Weights of a small mixture-of-experts language model, trained from scratch on English Wikipedia.
Experts: 80 experts in each of 8 layers, 3 picks a token, a softmax router.
Below are experts of layer 9 (counted from 0) of a mixture-of-experts language model. Rows are named router (the router's row for the expert), gate (a neuron's input weights, with its number), up (a neuron's input weights, with its number), down (a neuron's output weights, with its number) and show model dimensions 0-159. Each number is 128 + 24 x the weight over its row's rms, rounded and kept within 0 to 255. Numbers have three digits each.
After each expert's rows: "comes before" lists some tokens at least twice as common just after its tokens as in all text; "gets" lists some tokens that make up at least twice as much of what it gets as of all text. This comes from a sample of Wikipedia text that the model never trained on. Tokens count by the router's weight.

# expert 77
router:125043154148121109086090141076160152179149146156119147121101159152160146111116155133095168137135129117183136119145112144142103175133169100095140149130194141172139114128132146144126138149105120113138132116123132129104165167184123118127143130080165089091122124155136134156101138137171146178149135126161048150146105091120152108175169147106129104122134134138106131127110095115139153136101144121145127119149157101124121149115094132167067108140090114068115103135127166148117128137141122
gate0:073099112127126126147128113129145135101122156125122104173103135161127150122133103143075120127092110115086130129167102106110110130099116121146091149077155128137162121132118138148127075142125125126152166108134101127095089103116156137161136079147064133120128159100114148077138126154130132121116139122099109135142072154138187149117139145140147089158152106118117137152208191132111096143108116148121086152139123116134116129120113141075134127138148166168104157142132114116136147110160120
up0:124152117113103155136119154146089106182125115139135101090129113102119079119162124121142135107165136152139132114106162142154141114121150144107118119153102094116093121154154145094150167104144124084112096147093161135152171136144095138116113161128149108129144107146140127140117112130146117126128117150138134128112188110125071111144105090102128150093115163133168129118064116123176153111153136090128169148102123148103174111117140117149112129117090106117126103122120167079105096126120141
down0:212098079114112156091100138123076123124095109141099103118095138158153098160146139129142111136114129082102120124114111069137104140087142157137136116149109102157147164155137124175118116099096130138166135122133169155115109085118140133083139147097127134115082121121120122122142134147148133130165137152068090090140138103155134113132162121114134114081134100117105096100144134131148145144148123134106101130119130093156110087109073130149163144112156142148134101157126104072130157154096142
gate1:081091105137128108134152096119094118103125185146106125118136142143085115061131126167143181129155118120097097137105111130113178125145119147147105142144110155175166125097112141148142129115151129115155178152168096115100120106105176109098152128097109142117150161136103112144119142120154102115137104167124117166133095095120119150125108122091138136118131177114149113118103138109168101163128093119169167098110128112088145105104138142147117135189173099131074136087113122083123135106136117
up1:183139135078126138122110144144136132149129064103153118145135101138130124192104119078112084112091123117138157142158110138119092136123136128094130161133123092111108113185139148124114172153112134145126086124093139131145118110157074157181118148161134115127112120125116147126149117123095165126124147132122146099109159161152123123168147135179135105108152122131112137125109120142095136083141145127074105148121094128178121157147095082115145114089077126134182111154130116157140118152105148
down1:149116157144183134127098114116142162136133114135139141143182111131161088132112113145174144138134118118102102140130125164112112073124114148152129126117124104185131155136154183148156163128115124140103123136133119100161129114114136117118126113145132140115126114117108120131142117165098100100091106132157072103104102156144163141148118120129101144149093119138125181137130112167115112134109107157115130078130099151140124127164122176148120158131098116129133121150112130102144124130165136
gate2:161170116132137158095121134187165117140166182155116086151120123151179173151111121139090183143133116128113112104150130141158138139145105138108144133096162129139108125121120179133184101099149091173073121141136102145117104097135137136157135107128158081143147112137091094137130152119097098109149092158132126145120168149123136157147083124135145119157131121130128138091155123123167132099103125186163094098123120102129160118145134160122114150103136135157123160115129165105118141120105140
up2:102101168128078138159122144102129135102101096154183137112147123081122103129154137161133073118160106123111122155138156067167105131107156099165133099135078128135107130162124122140122129121125143118172146115108157133144136120138193112091107107123127165128094103102180155133131159129162130142123126138145148113160102150140104116134191114095125111154140107134084148094110142124114137121135126096156164134104068120119103164115119097162139127137118126119159099141117121095130152178128095
down2:131129115151100140102128113104102108121127122139115173133123146096114079160132104156106146150163100094098113103165155158126129144093123086142150131134090124174112101108132123186108145131145137135130126071138134132153140112153137105130113143153152167153099116146137156154090149127123153122165107135135114127174095118150124088124153088153105076146141158112157104120162154143148158133147135147132156086141086128120137129099145100131087074113094140099115136153128069140113083177145100
comes before: " |", " |\n", "1", " |\n\n", "2", "3"
gets: " ", ")", " —", " Title", "%", "\""

# expert 44
router:100084131149165111115102098074127098157154123126098159129113144148122126118106155111128183153093132101156116125154079141111104138142129120109129157098208140143140118133134105163139154106120137145146128114131129103116183121147138110143104184119104131156133109150146159130171122181150150191126069183126096133176124092097102110155156130152143086105112140123119132087167142115159150121112128127156133094169141151151114189138123153159117132127107137122082115100078117111160168113130135
gate0:110166118120115125142095149078151118093144124138143139100152108118160165156084090156131076161146113161159161074113142158130122156132115148157151165163107167148112096100095112122121124115162137161134137140155107100150129102091146143135152141146114135143099114168148103146160121129108112143157161122135119119182120119108122120085093122077140128128125142155132142134132119135114097116130125174120111082120088120176115109112144142165142127144141128148123124108122167142150166137097097
up0:150098130110110117113107119141081131169099150124137159094122143148114067116141134131106162089136129095105122148122141139133142107138176141099110097100130126120163161115146136103140162126068108097089137146131138110134122132173104136130133126098177120151130165134102134124103153147127111124136145115112145132096138131137123142171108127139092109114136129091111134139094128116158168145117073064149153151109164089116144137152097132101133155123097097087129151144119085144098102126129152
down0:092156124113082132103092113125120130144115142134140158149139120114118123131117098120179110148089127182165126159152126149140107143123202177122150124160105121127108081136120128169168194138118140130157142136130102140111076123148160100148129141113142092121101105129106129096124091147106138137095110114125103106130157122121111150107150163131113144102122125126128139104142141151056116137159155140166137108155138107095175101123063101110118105122085139161156151136199121121107103113142133
gate1:111102142163132085143123137147082154123108135141157168120128143153099127125093134179117114141159085124136116085126095120139099175170148129104168086141143132149159141115132112153145131129123147169100144165107120103110144107109147099128089128143140153132128084168180129122156104131119127095102135096155134113122147125111101132137148125149112111120122090171123129090141135114113182178158108114097160077147116108090112126122095128134133136186088143120120142101102160108136158085092136
up1:121140159192103114126125113167111145111112121151140126137149150133104142111096079126095091123143114128103123107115075109119088156127122129132150100114099101114147168132122159133123119103155130113087124097123121117141154093089106099118089114157179113115065066104168121124175103157117163159110170096154146152110107124148136126153149114122100081144125132155143106146122122124147168116141115099121110119162143106151116169121106139095138180156109123130123131113092152095138128149102132
down1:119145126138146136108144099132169150120132137147152151119144113111085131118099117117128070108140157120142134127139121150196098109135168175177111140117132155163144138160184133118134098144123155183097126126155133136180112178107173134156097153149121144101125107152136118111113130122124109159118131141113128115106137119154155129150067112142140103154125119135128120141163121147144172140130131109121121104134119097129117115187131126146175098152125147146202114121142149132094120120150151
gate2:108135142112113100108124115145107115162080094134125106154132131095193141153145123134159119160144109110092166149176159167140123084103102126076122127112110143113156148127145094101141157130110130154098102162161146102155144145145135138125134117127125112153141112098113106120105156130134149137086119111138146167111124158145101080114139093133100113077087137150138130157128143139185113118139163104101141140139183110129137124063162138134106103128108109125112181092124132105116169120138126
up2:119150141141141154104151112125158132137113092094127117170155156139191142116150145126071147108171120175084182103183113134159118016105115143105105103125133133150149144120150144112133149141146102123110100118141127112134095141125151107144133117154116136125107130126126154112119148154131156116100118141129150148110162152116156087167112118114083113104134134076156102115106145114137115150109142140098098132102157169165137099116125136139160125090092146085138138088105120165106133157131106
down2:137124148095107136114127137126124125156127125166106070158116133129110128106092105097167134153156115154110074111122132099142094147149121114123139129105088150107124141123117153142150168115117127175118163119144156108109144129144102102115118102135158143158167125102148164141123156140123121091089101102130153123132121115132143130135151079110169141140117167146122140124129124144156146155146140159120110075149127106143115105127147129112108121139142162114111123149129116121119185081114154
comes before: " the", " a", " his", " season", " he", " time"
gets: " the", " by", " for", " with", " after", " to"

# expert 38
router:159112206149130102122124124089105116114159113113127114148094148122139164154096150142106140129137160092133100135133101092169100138156157124086161164105165121156117079150111142125135138095107106087134142090168114080102140132155111098099128165124097091102086097109128125143111144168143151144129104164125122120148130107124112102152142090142142109099089133092123146091144111119138157149108107124153099092155113116138097148137098163160136135086112144097099109101119155146147163136159128
gate0:140141169131086142114115148121110132161168108099109100129140097137119143093119110126083162137158113114117059149127150125104151122198093136095164154101100134114109139113151145114128147116112132120095114099096131119123127085143141123146156126140113130117108107135122101122101119199156115123136134103161119124138124121122158124100156145104106129128113112132135098167117156148155113144107110145108144138158118152124063121212104136159181112159088095106114122143143115103161147139118127
up0:093092109149164125127141108139122137131093138131147136141107150095123131138125133167160101125088128146136141116150127118153110128060149140187084090105137147139159121140117120117169107094130124134144148180152111152152134160130138115111113129138156106137154097128150156114144136105114163115150131137094115148103125137141121151135129100101120105156147107113119173114142104101093123077143160131147126132098151117144171143044143101133069136094181129121157133143129103132085127090146112
down0:129141161132114132130151195110096141076139095117127141138102078093179102153093152122150145159114115123155115177076142121116153162143126156105139118087139120122065117102138104099149146110112095125111116101144127128115146139105158117096098147150110139148159115147103160166100133189168092162152121131174066159141124113119188141133128111117098090141105137090081142116107148121146129154103136120112132101117114163098126099123129121152129120098097127111072096105109152152137127087135146
gate1:153117142142114139132130166089127134108148101140173151108118131127117121168115142141122124169104127188141161104116147147141138105121145099168131115088130153135136086078102095123119054089151101133152126154140138090072133157146152131125134133126143095185116084108161148139118126122166111113100108147114090147152102127146115110098105134185106163124150166123138138127128134126158114117102114099142113117112118126114146136136052137121140122128123079136086162132135090160137160115151099
up1:128084173124089134157149130129096141118117118120139115107145160103099129145165153143137108132116129161154152146092163147098138112109137101102168138107145139097132099071112134114119076127167145140112151123122120089105132117116119145098127092109143102144137098122150151133126157108185108055133109126138093128120132141121145128103115146157148131110182156112146154144133101099140117118087078113133095125115123136144145146161069116126125110092103140137088144157137069134140176167124091
down1:163132116121133131096099091154131139143115123174088106156143080129093094132172164112157114133125139113115133162117125130107108118170102141091158164149106123081115125151071172137152110097129162111173128118164165121122173095132112123107139138152156139121126122151121090133127135116182124134140136119096094126127137098117139115164123117101103134114136122127135158126095152148145172112104170110135084158143118154110104144121095129133148158113168152106098101128177094119091155143102090
gate2:156124169114103108169140151139101164186135098168112165176124097139130092123148105159150112132123149131143162132062174127129176141144147134080121121108147087088119107132102093129134166083124123151110127135147115130136168113113172107093139112151146166134197096099125143123080135108131108105110103133099110127144133086146121102127089107139130154113126063141084095123117121122135117100138118081172126112124143137124154148138133153119115115175148138135066128113165139135121151133122160
up2:172128123123106138110140120114151137123126114124113095126126100124145117140095159149107131151138084111127151142070180139134127094153149115106139149174132099103135126135121067131110142143150112170137151122174122121121118118182122089178127146164118131099175127127102121145128098131140106172196120116098153082108153135112114121153116140120163191144127107134118093123094135105132099135176098139118125130176154167123116146124143140074112130133084159089117118105160090129156135124126139
down2:144092100117119124104109090053119177133082156111103089139145108114124104112120116126123139110116118108107089153145142139112130153127073104096110166128105147129151123122076150121082108124159122139117143145134144145083065190119133125091104127101112108140099107097150143150091137113111167115120095151130154140142139123131093124138117118099112137128118128151113095131117136138173126090129098174129115134126163146130142122120122111141105131102153139082154134119104140108106115124118161
comes before: " the", " a", " $", " his", " their", " an"
gets: " of", " with", " to", " the", " for", " and"

# expert 12
router:108105180125153126115098089091153112151128158152128148159097149114102127163084149134134125119178158079157163138149153119154129131109115150076181159123127133148163077102130111114136162126120107129133097120123146117111151122124094174115107176104120104093115122154145143150139147146132125168154091119108072126165145110118118102161166074102132120101114152120153092111131103134155129139111140103117136134119107131156103148060131196180129120123140143106092160116057148111138157115135109
gate0:127132149113118169118130132111138114175096136128127112122145074146104141140126134142124130158161105149126157133128160132169173148155129132127129116136154150117100136111132167141127110127108104151145098141122123132094080164146172172153101166145104104104136113117120145123148135145150161132074147105110099157146139148114159091114158127159151114146149138129100137147103122117132116089159156161116121105129122113119159169130127168100118121103122103119132137094100139132134135050087135
up0:098126126152102133137149141151179159088114112162148150102085159108144143167124130056101100159155153148128124102128094121089160172131130152133099141114137133121157111128173110120100135153104124131105140148110141162126110131157128085110157114133136149149156158086135114184114129126134108111109117131115154115099107128165097124168130121152125134095134104113117110157156092147160153136133151145107137125132097141109101111131106124150153149137175150156126134121166164158130093178111117
down0:186120150110141106106121148148165126137110150114118085169060136157158124123163130160126179091147112135141147166151158162129115135128145138114157150122154120130143146119101106159170124148083101131182124129169148099151114123117123099116108102148100126141118167137102138116159184152112153140162121116124146153095150122142105120168088156122133145112143125141129155148174118128131136112110121106092094109156101136144090101127099099119114111136114132095116121118131122105082128102110083
gate1:135106120180131121135136111156105128076093150138130121124098136141154063154128125129132168154128123136150107166146133143128146141165129149166116114103101132103113123134134079116148145121157082158138132149126147121098149102108135111104119092112123120116099144109090115119152180192140109119138132128120125098146152128126137114108158131099146153131156113112122151101144125118125141181094163103095141118145096109130112094135157117129141104139102125119116162124151127119175102094152100
up1:115102105116125147125162161144144112152149119139150108114156095133115160099115112095127147135141113144113101114150136156126157076089152101112171156113151094117072118130099129115151074147128115140076162136121121163131101099144113170027097121096120118162162148137135107171102117108139130117112119125123138141153132158143122096085109116109136130103095107158102123149139160112129152105190121120122113132128123123142155190120111133148144111109126128129131115145165101133139148143170162
down1:091149175124156185093132103074092149103082146136120161150150139177154128161082104130166129133108117116147138115140176117142096090106125182129127136155131134111130123121173123135126082147109129138106093120123111120091157146127130137097124134139087156116136096127160153134115126146075161138113133137160118119135154083099126147173084088109120144131128137119099110107079121153120161158141150085105137135107124163142107140129064139145109171146099176123107107122169125124162132122140104
gate2:100151118124103086167124170082142123132124123142131106139110154116109116160188145164145087129127071080133158183136173140157143133090113130125138137107125148152122124114144123136130132120131127098135138150121121164141144170106126151166082208117142171113172130096116142138096155120134136127121114131140118131133120105113080124146126101131113160142117106133130155160110125136141140114120115131129151175153149176111144071156132106170147124071133140197119131136138099127119147144135095
up2:119104144100186123127150114165117160116153153158101161128100113162146156083077106136115133165132109117107117082096129106119164120116144135086112116145154110097131177103151155121119134140094149121086128125143125131115132129090155118123144121126127146191096133106110104093158098149108122116154110117118112109116149161136160137146116147122100149115123131100162064131110102127148153122121090115116096084132159114147097153122201128119095101180115126083124110123123136123161126120155095
down2:110127109111141173162092102106136101144140121091125127162110138167166158140110130109144123143119151106130120140113160137138117145159157114117122138106111150104138155104125126137148157135147089114122114182108121127157125157133126128129150122090074116122151126164161141136107120136128164185127133162122149119088120101161115091162103160101134111092102135121136159144097139107141172149117106136128167098125143129103117170125148111129175139159152127099125146159112186138116132111164135
comes before: " a", " the", " in", ":", " /", " located"
gets: " is", " of", " was", " at", " =\n\n", " played"

# expert 37
router:112118171139117118091115127126083124152137148141128150135084182128133155143101165160075174081135117099137125147136082075110115141119136135108122144118173157157140136161150115113145128123100118113158105085134124092104134107169137108113116171133122103094143116094114131127136142158139148171093114180113117090099135122110116114132152146120174101088092097122118126075136124111168180142147104121135119140173139138105135162144110130147117101149152139069100088119099162142160125102156156
gate0:120127089094161102183147164154145094131162142134126160135099141111130116097162165122120131093162121082128128097176131147149093155120134123131136129103124139135165153143084120123150100119107126156101162134150111150177137116119152160144127106123111133139133120137130138097141126118127162132122136168104112110101099169131103129150117145168130142135128105153135124131091175114154143098131075109111114106113167109152144181158121122110087149115116167120097118149126168153149121131127122
up0:104090093134162110144161173111156124154121090111165121117125136106172146088138157134124136123156137145127131128153156155117121103102131175126120138136136115119168100125116107124085126130124135154093099125156118125128134145107143133161085132154124166126158110110089113072106140156131140154154094141108143088100148133108108115159095123173122142132134146165105139133122151167124145103137091116131145092110158098157138157136104116093100123157085179138099138151115149137156115096091144
down0:107165074131147137158085076094152130098131092120115103105086144163154111135162119121127139125181127089147112155156126126158158112137129102142104146135149135122176111109135129166159100124120135141178135095112084146079102149171124130121158086145163153111133128117185110137116114072157137122113118103160131133166137110168101119102058097095144098151159123110153157142125167131109092133124146114139101135110095132128113124107125103103130131137115150121121138095132121148139126163113095
gate1:164155116160123078166144126127114124141089146153119128092122112097112145101152164115117097149159100147148139166129162116131141169121138132140118142140106178103123105130176111158122155145130114148123142134135153116123121125133159102142125154116147132127141094088101123118120118126114151145150117131180119149105158135146161156102122138142114083144134102143072097156141090162105116106144107121146125086112114119092152158133157139132123129112147140152134169112131094131105064114161137
up1:136145104115122115109122151103112118130138131088152094100125149097123107148163107123118122103138155133122117119147120126158127129140136104084153130104123136113130126099138138115102125139156128135079118143171124132138162141152112148111177191116148097160139125128111105114092128097203115148143136121162144108120160115175087152113136086099160128131153123112119114113100144138160136139107136124071105157163123173129090143159119139110147135135138105178104139107125092122116112137163179
down1:090130167137104127138177153145127153120123115124131138117182128094125111092140169124146127124105133163151148132154096167144109098085148087173130110117130121167098161144121120099162104144144184121060093118128131096113140137126131129095138128119133113117105147087136142109136163137131121114126109086104154129126156135118115146113079130111162123086128132123157118091130122124115114096100100095130163112130126141167128130134136124126134134150145116113133199105136096104133127133117141
gate2:119165117081153101138142147089173125132177138110151147133111156153083117152112134116108126151136117138082189121120108121138153092139111134185096119134107115145132084153125105083121135128142102104160157106154137115138152144084131087112148177160093125134130137092156167087120138107141127133114129112149105127133159135118126120114101113172121137104137105129117097126093111103102111109107140114115148103162133153097157106129116135075152125162108117075123157147125166096117133114130142
up2:134171151118127153129178099089171119123137152093157124126103151108105119171093130143124133145119093149076137155128135099158140147123110128184131119148097144121112105132103137125115149103117092103129126142153107107110170154161151134155137126109092151107165141114143148081080136108144148131108081116100133146133139154112130130115103114154074132143131115111066173115096125115149133107089133123165135124135121128109164156099107078107155124131113092116132124118118090083096143122135145
down2:139104110125123115121093118073119159107115143124138136175113127120137127134130073183163146118100134113152082142157129130115111105153107159117117134146144121079116134133174160149122113128114139160104142130159121144186144105186156134149103143113122106142149119124094128161105143112147094128068136063110148109138140142160113164103098081103144170096124166101109131125175152142157099076112127144128123134139123147142124148130100104087124072126104116140096073155109112145087146094169104
comes before: " The", " ", " In", " He", " \"", "=="
gets: ".", ":", ";", " |", " and", ".\n\n"

# expert 65
router:126094119141134101107105125055135152177141128157129135143085153132150143139120158108127142099124145094169133131110097132158118160076131106089164170097156150160124128175103125161113155086116147104150122107136090093113148136162104137104156151168132122079106149121138146134141129160113122137099092191156102140140153143120128139158167125150144106080148102145090114101125097116142169138152149127136148116133087097153103156133085175161140136129149139109115124096090190109117136105155145
gate0:126134126089146164105122090127120099120133103148160118105147125119110110094161168096114153111109108110198135121129117144146145111096150175165162133162127126112104152142141105126156123094118114135175126144097087167142145112129094127156141079102115130157139178159116134143142140112104143097108114138105112111134170153186099134147147104107128125120115094161128111089158152128123176139130124130095138120103110115131117139108111178133135119128121124086146124103150134082111127102115122
up0:139128133168129106147128193141148153117093127094107158155122132150158117132107053145138150151149137119124128183092154126133127144104104082103138151118124153131141103107121142142116101145137130168064123089130149099108104102156120135135125148151116127098089140111146130137128117117154155166124130109139149126115125053112110142140061139165130165165125159072139110137124124130121130120113175163150114122125151146119125099158137108142150134132102141158113160121102147145128134102109096
down0:167143127086140113118109152105140154167139123119107160147175145172137144163111151100143120127149114142137095129177126161126108119106139102128142094099132169104167169123122136124095125118120107161143139145130163143101073084101129132112135154108124090137085116104141168132128132158135125137110113122123146140097175163118127135116136110109122161119158150127122144110105120138131165118158067102110128104185125118099126124124118122136133156076193157058151146122145110127137087162115116
gate1:150128156108098139108112127131139147068142187108136105129182133101100126146134202144141152112104102156090110122115171150152130151147166148110083116155151171141101082118106102132084153142130091138144112112133144123147121166131123143112157129099138123154148098183133096137072163129116117125129084154132138150142135112077133159122116106111141107114171131139135111129128122120133118154138126106145120116120136122140155162109138124138137133128083120132150157161198130136152139099116085
up1:123134136087108124151100157131111147102155113154123101152156137169129134147128129064150122105116170119128123079144065165125149120128122076088116081133165155125096131113072133190137107112135145122127158126099138117110152106135156134138114144137161154129166113132152143097119122178123156097121146138148111120149158174083120125121118126173109049125135162140120138111142129140146166114120132144132159088078132109146100123115107150159125151086150117154111107095144141129111125154108170
down1:163115156112105132176142151133181123126116081098074124115116155122160111108157124135120087104145120108150091164132135131144138157133130111132209174126155151110087154139104118146147126095117120103112147147127132119067125149138128142144120131140141165142101103097131130139193148134165122115132169138146130126115118135133081139137110122200146132118121119108136164164146093118095105107099151137112104122088116116130103120185113111136117127099161159126193157142134133129129128091115147
gate2:169101140106151168155107144118141138088105185145152100140120085115114106144142136126121107175165139096138126122162149121106174145134144110109163149149134128150073113141132118134130100134123112125122174090062127167115124115160111144137125150152141086171175138113124124211128121147123104144123152116086148145108167117145113179096097118119131146105137106107130129123134111131135166073136136134167140159137154125132117169137085141161092137128120147087099074126115150133099129082163101
up2:143097126126142166157127143149152138102084183166132101111106106092112070131131153133133121168138163110168132114154114103134172122131156133138133162132112112126085119119128127156139132123140084146094202116080146166145143123181101116145120117142153116153178133133099118166154141142121094162097163109101168139114150144140141174121096105134125154121124114125138106139155129116129147085130114151162168136112149141114128163139116173164089144154148119104098128151109121129079095093177126
down2:140161106135117136128142143130117112107113101119120131136112104145130114140130137135133062110126119163134148128127159098117123167121132119169120134096123146126111116101160115130126139136125166143176132133089116134149132154159178121098130145141107134132109120145167136117101131070137097108100100119103204136153133126125107193134105148134117110122147139097104178095105141144112102149141113115138161136124164161105137144133092182172117158157159147163121110109104100146127102112115165
comes before: " were", " are", ",", " of", " and", "."
gets: "s", "ers", " they", " who", " which", " people"

# expert 74
router:131098160115108078111096120084108106148162110211094153140113166150118149131094151106137177137109115112124103097154076091140139150112093118095144168088141131140122083164103134135155143115130111111118121074149145101144135113156102122113116150094141115131087118143141133152135130153173151169107077169128097131126172120140117097142149131153190099121089160112147111103134131122143155114120125132130133124113133181124111128120135132151126153115103129088117112102099178128154162118141141
gate0:141114094161140104137094119154093113140150143080120142184115120148122116166165101176123076152153148151114145084159118119136122082113147127093186138139159155099121162165147123118122077113152149146115134059135143123123149089141157138132184175103133125151105136094131109134115126129113123138077111148140171209161101163152107139147167100118137162122121121114122149146122111130158120120128107129064143117112134110139142136181127143169164148119135126146112150075119107116113138149138123
up0:100138109129117118105104139136115124166122107153141148128139121119130101096142130087115193153087115107126122131109106180119108136123106121164090131105120133127153132189111102141115109174158165108121129146185113135155119182090144151146134102164095119116118122146109118119137108138136139114123158118116106115136119112135083105107147158087114115142120137115153119119129081104163115177121138115169090158117124103148086143142121127080105143142086079105168160116185112156124107147119177
down0:106134116126112095118108137108171076131175130116174139122154114153153102165132099141170157125161101096101168142170116148150105165120120124130137137141131175140125134141141106152133099134115111105108108131115103135117149132151113187116125138109141142141103099144139134096166136118135107126150157110158072151134139152151109084119094117138181115111144156118157153101173144128106130138123138162116142108138093112131163149174170146121140126088124139190130117162153137086157135148136104
gate1:124098157116122108104082118091149169089066169159181120123132164097127115149104135100129119155127109156122156122156102111130045138103112172146087110126109138144141098110134143113137102131124114146141121164147132145139111078093133119092128107134158118138138092162116121128161131108127107146152100157141099127142107104132152151135095119107136162148115195115145128178073116125134164098115110119116111128139135151157101132108140128150151163145150160143085110119120121089123119107088121
up1:154125159131127121083096104095128174120129155168146159119120153084131082121115125135143128139166108143116150123115132124135082117161093134112097129166153156120129108138111128129142113145106132129131122177158121107124088079118126077130135119114152132149129081134113103157113130099160077147164124136102116115151115097157144147115088116150135110166131167149128112161077137126146151110109084092138157111143133127131092128121134135132143142139146179153122098129131088078156101076082105
down1:153130119114059141103055165123141162130159103124113121142153103132120153130157083159138154173147117123097180135122132130102157141136102121143114107163113137092127157118085103138121122193083139124157138135162166132153101099131122140127095130143126084136112158101128140138121132136127082096126106145127140162125127171134144152158099126125121118127119163139088114131096107135108117131151095148169121125112114119143124132151143181081111121115109120158144108138105160129117099144150137
gate2:100135165152136157161139122133089076154123092164137135155112107135161115100105094146142170138137115136134113129142130125114142131134104158145125137111086105141110140115136130103158119154123143123095103146139130103120143108081171148121113113118132092192147132083101118142175168157154119113156073120129125129168149125144110125133137079119106123117159083140104075124093131138107105096166157146153162169114128106144137141135105139173142099082129144121142113078133144157112103123161089
up2:123134105122113117106109123124133133141179119157088098108129162147163087139112119130103128100112077115127132113150139104118126151151091122154114062138145110154158106099095142149078176093147112121144123135091143142133141092127131123149139152157143124114124127141146091112139108175070141121116145122097150136131124133077126151157116148123160097115145097111167153164130094111150134149115098128100099095163096135132151139098128107121123151110123089117091125120120122140103132117106161
down2:102114152136139152146146130062136097131139149132150193150159116142121107153171102132092107113137132127112099162104133156116137103075134129113162123136134139108135149125133123109141115147114119100126099139103117137143085184120128151137130133145136109132146136129114128125068106092133142121112108107151155129131184101080118127119146139115112162112120114097113165083148137105121136143116137126197133086093138149147130115147106095152098102165129153132149152140114132101151103125137157
comes before: " the", " he", " his", " a", " it", " she"
gets: " of", " in", ",", " for", " that", " on"

# expert 63
router:110079129150139083084117110065121144118126133172125142143124186161137122149117155154085145099128154062115130144116097087131103142135113119084127142118141143150162077171169111134153124136084114107146123076147117103076137128153144141132148147139126092106095131100109126145144107158115158168148104148101106095113160120122119135149145144134142098106096070144125113074141126109160164117127133143133135137146119134146130133095082143155127135111121129077100080117098140130164145109120177
gate0:120103118160132115106073172114156124126105144104111145125105126126095118122145134137162161119124131154062127100130101127132147145122156156125123126071127134195117120145121139112120124117137156111140142133105141137125123134132130144153164132131161136122144149133106135118126114137108144120086162187183145078114135064155133118100127100163121153139154133163149131135082093107089125122163107158108112153097145151160092128129131122104145205115099136115102155147128106097141088104121120
up0:144157108108129155158154099096120125122172068166122137138111090106145136119107136127122111129115192128117139151151142119129118129101103135131146146144138127112169100095122109137155146104102098152097105110139139088117129114126115114146101117132131130108143119140131152128129141157145139135135120082080133148155100145100144125128109126078157138143162155078115160145157144162168088136106147116137164134161092105124153121128120085135158100113121142188158138158122084166126133151143132
down0:132130142132127162116131144097114162148137184147124148127130112121120110103114154112184155071139119134160119145138165102187115143092131109113122114097145116109158146139147116134144129124143106186120160147179115145161165172133080110102139149133125128081147122151123138131137173154142095119107124109141144131123127130150119139128092070116126097181124138132107165173097124167149133116135153065131138155130128111148098108146134105208149110123097152133125116178126129114116118122177111
gate1:126127133158132128124111155150145130141135080124104144115173183091133139109139165126118110168103110122155141183096076139088116126143159147122133131127068120169037126137149128109094138170158110148170103084123145168118094109169144130092145133184138137152175147133144112116122166080142126124121110128136139100131126118121133128127120155129125132139126144126158104100110114127132095150145148129144119146072097196120158120153157154116090106081163124150143149102136140133125132138127130
up1:097100135118149156140133146151121132139127136116149118088171148076141157082113178118107065140138112129133108135129120129146117104104171137126106140118117150143090117077097140108134126149124144137132126096124138134123125121135147160097149114163163176132174123095125115133103142089138085119139118122146136107107156100065149133156168137129117149101129173156132109094121098093123103117128154120142095128070123174121152090182133133138083127136119143129116198098140120164135125138141111
down1:105102120117152131100141143129109093112132148172094123152107139153127142141115129126129178162127135116132126099121133140113127182129173089122145124137140160098144090107109126130093171127116117147138162131122143165129125095132112113143152123153124128135092150147199144129123137129103131125094152129116194134100114164138120143149111131158122124182158106181180148119171100111151150113150157137126142145143126100100062111150141141104145121122136181129159114109139119088107150117104105
gate2:151138115081165114147107145148148163099118130133095130067129127136122094122132118117115099154112141114115098070140156185127129153163134115146165116189086107143111159073092169171117100110155105082139083122138114141167139149116118113139138174115122090147120140123097082148133132105119144156114151125120134135146157096139150169064136055099118105108100133166111137124143116105148129130147126158126164137128125133148108125141095136173098134132143165093146147125120135149132134138133128
up2:131126135121128187116143145146096106132131120107107104159151110108144149131116136161153146108217129113168156138150145135122111062136124138118094140094136151152146115166186112084125114068095163191130129112099127160131103104126142151127127081163148149100146122138128168137118135132124150147132104150143138126111117164128129070167112111133138172138141119106148130166102159159143121159135125144106105126123145125052131161122152116108136110125116103191088112132121114090125140139153134
down2:167123172111099060109127098115085113105166100097165126113134155134107110115097113129128126120158159175141117108133082123136152174121120101132135129142112147138119161170176103148186124140123132138112139118165110124072142132134150149130100125144120115129135157168115115104140103123127107161097124139092087144099114111116127076173162115141113109117144093128120146145120112127151136115142107084119078153184095155091142173135134112148132094131130123182153137130097126110115144119173099
comes before: " The", " He", "==", " In", " It", "The"
gets: ".", ".\n\n", "==\n", ").", ".\n", "\"."